From a checkpoint of a small mixture-of-experts model trained on Wikipedia.
Size: width 320, vocabulary 23181, 94M parameters.
Experts: 16 experts in each of 13 layers, 208 ReGLU neurons an expert, 2 picks a token, a softmax router.
Training: a variant of SOAP for the experts, 493M tokens, 3635 steps.
Below are experts of layer 2 (counted from 0) of a mixture-of-experts language model. Rows are named router (the router's row for the expert), gate (a neuron's input weights, with its number), up (a neuron's input weights, with its number) and show model dimensions 240-279. Each number is 50 + 10 x the weight over its row's rms, rounded and kept within 0 to 99.
Before each expert's rows: "mostly gets" lists some tokens that are sent to it at least half of the time; "comes after" lists some tokens at least twice as common just before its tokens as in all text. This comes from a sample of Wikipedia text that the model never trained on. Tokens count by the router's weight.

# expert 13
mostly gets: "15", "000", "16", "12", "13", "20"
comes after: "1", "2", " | ", " ", ",", " ("
router:45 48 56 41 54 59 41 61 64 54 53 80 45 47 34 57 65 54 56 45 30 57 52 63 41 51 37 60 59 48 53 51 64 42 52 77 45 46 62 43
gate0:59 46 49 44 44 46 41 36 61 48 46 52 38 55 73 38 45 50 35 53 45 62 54 59 47 48 33 41 81 49 55 41 57 50 55 52 39 59 56 45
up0:48 51 54 60 51 59 42 40 58 57 47 40 39 32 52 50 48 48 31 40 66 54 56 46 58 43 32 52 53 57 52 26 44 48 53 55 49 52 59 49
gate1:49 44 48 45 47 50 52 43 37 47 28 51 63 42 62 58 52 55 44 51 63 53 46 71 65 55 51 42 42 43 45 39 32 66 54 56 38 65 57 39
up1:42 66 33 49 51 47 21 53 64 41 56 53 53 55 57 57 51 49 49 43 50 49 39 52 48 42 20 60 60 50 49 42 59 43 44 47 54 31 48 57
gate2:48 41 45 44 58 32 54 51 49 53 56 37 38 50 61 43 41 45 72 54 55 54 42 40 51 48 40 37 61 43 41 58 46 57 47 41 55 41 25 83
up2:44 46 52 59 54 35 49 50 58 38 59 46 33 47 56 46 47 46 61 65 56 42 46 50 73 51 44 61 48 43 48 64 51 51 54 38 51 39 48 71
gate3:56 60 63 43 45 48 53 57 40 53 51 59 38 39 47 56 46 50 55 64 41 62 58 38 62 50 57 52 60 38 62 31 39 31 48 36 47 55 48 45
up3:48 40 36 45 54 54 39 48 49 51 56 47 64 43 42 43 57 48 44 42 48 47 48 46 45 52 51 46 38 71 43 68 52 53 51 62 49 51 46 63
gate4:60 47 40 53 54 60 33 62 63 41 46 53 57 44 59 52 59 49 47 47 47 55 48 47 47 55 34 62 57 74 62 38 61 40 51 49 63 40 41 42
up4:59 52 63 41 61 50 39 59 66 22 55 52 62 56 50 51 65 49 48 67 51 32 46 50 46 52 32 54 61 65 56 41 61 55 58 48 68 45 47 43
gate5:66 45 49 57 55 58 29 49 60 35 39 44 39 46 36 53 47 42 56 38 53 54 56 52 40 60 56 41 69 42 43 36 34 74 37 51 47 40 59 66
up5:36 56 45 46 39 51 57 49 49 55 42 56 61 53 64 45 50 68 56 57 48 50 44 51 59 26 44 60 36 67 59 63 57 31 62 44 42 59 46 36
gate6:72 48 54 40 66 52 55 41 52 39 58 53 37 52 39 29 44 34 48 74 51 67 50 33 42 29 55 29 84 47 33 51 37 41 49 46 54 68 53 50
up6:38 59 41 51 32 52 42 50 53 50 31 45 70 35 57 58 24 58 57 34 62 33 49 60 45 57 49 67 37 47 51 68 54 48 55 38 40 48 51 35
gate7:52 60 49 53 45 35 63 38 39 45 31 63 46 74 61 28 44 50 56 48 48 52 56 57 36 65 32 52 59 40 61 41 78 48 72 54 55 47 46 42
up7:52 51 48 39 47 45 46 46 43 49 61 32 39 48 51 45 62 32 60 61 39 58 53 43 49 37 65 51 59 36 34 33 40 28 56 51 58 47 61 55
gate8:60 41 46 49 76 47 45 52 56 36 62 46 30 53 48 38 60 60 33 54 45 53 56 54 49 45 46 59 50 47 52 38 35 33 57 46 64 31 56 47
up8:38 58 44 47 42 48 51 39 42 62 61 56 60 53 54 54 40 50 53 54 49 47 41 37 66 50 55 56 42 48 63 60 61 53 43 55 29 52 54 53
gate9:56 54 61 54 54 59 44 43 52 45 42 61 49 55 59 49 46 66 46 45 60 27 36 50 49 56 55 59 57 48 54 62 59 43 59 65 42 46 52 47
up9:46 54 63 61 45 55 42 50 50 53 43 45 62 58 49 51 47 56 41 51 58 28 52 37 39 47 56 49 57 48 50 71 60 36 55 62 49 47 45 64
gate10:46 41 52 50 41 48 62 51 53 48 55 46 53 34 44 56 43 64 51 37 52 51 52 54 48 52 36 48 49 44 63 53 49 49 49 38 63 44 49 53
up10:58 53 40 48 43 50 52 19 63 44 47 56 50 38 39 42 68 61 50 39 30 33 43 54 56 44 23 46 41 49 51 46 38 26 70 54 56 41 53 44
gate11:36 49 68 48 29 34 57 67 46 38 48 45 54 46 52 48 47 36 56 51 53 30 40 43 40 67 57 51 45 56 56 50 62 62 51 55 62 61 41 38
up11:53 57 54 42 41 61 51 56 38 55 49 46 49 59 46 44 38 57 47 48 44 53 48 65 56 38 29 52 51 51 46 56 44 56 52 57 46 39 46 53
gate12:35 58 44 56 49 58 47 53 56 47 40 43 46 58 49 47 50 60 57 65 54 58 66 47 36 42 42 55 51 29 60 45 58 51 53 64 47 70 50 38
up12:48 66 44 53 50 57 51 50 58 51 44 46 44 61 49 50 44 62 65 59 35 42 55 50 45 48 37 53 49 35 53 43 65 42 53 74 43 59 52 58
gate13:52 37 43 31 75 50 49 37 35 41 41 69 58 46 55 39 44 37 55 66 27 41 59 49 62 49 49 56 53 37 60 69 31 52 44 50 57 50 41 46
up13:58 43 29 40 83 54 54 47 47 48 41 76 57 51 56 45 49 39 60 89 31 48 57 50 56 60 50 60 58 47 51 57 41 47 43 49 62 51 47 45
gate14:61 59 59 66 53 43 44 47 43 56 52 47 60 15 44 53 35 47 66 57 39 32 51 70 50 43 41 65 64 66 50 45 30 51 74 43 39 42 54 41
up14:53 71 54 55 63 53 40 54 53 63 52 33 44 29 50 47 33 38 50 46 45 49 40 77 58 30 49 45 66 49 45 56 45 36 65 38 36 57 69 41
gate15:50 31 49 57 35 43 35 62 57 62 55 56 51 64 44 53 54 38 54 62 26 55 65 42 45 46 39 49 50 51 31 61 66 32 52 45 64 55 57 50
up15:55 44 43 66 51 50 32 46 66 60 42 49 64 50 38 65 49 61 37 74 39 52 65 43 50 47 59 63 48 36 41 69 43 47 48 59 59 46 56 39
gate16:39 59 54 37 69 61 49 48 62 67 49 47 47 55 49 48 72 49 66 47 40 37 46 51 47 56 64 58 41 36 37 53 56 51 55 48 45 54 44 54
up16:39 64 46 72 40 67 51 58 38 47 63 55 44 55 61 61 59 72 66 30 41 56 62 33 46 45 45 37 46 43 56 56 65 55 42 65 46 61 58 57
gate17:74 53 44 44 45 16 55 53 47 56 53 46 58 58 59 64 56 22 32 64 50 58 48 62 55 54 43 53 59 49 61 42 47 37 58 50 57 49 69 66
up17:27 53 47 43 61 50 52 25 38 58 51 54 46 51 41 29 47 68 67 30 62 45 41 47 53 60 61 54 47 41 50 63 42 60 57 69 59 48 29 44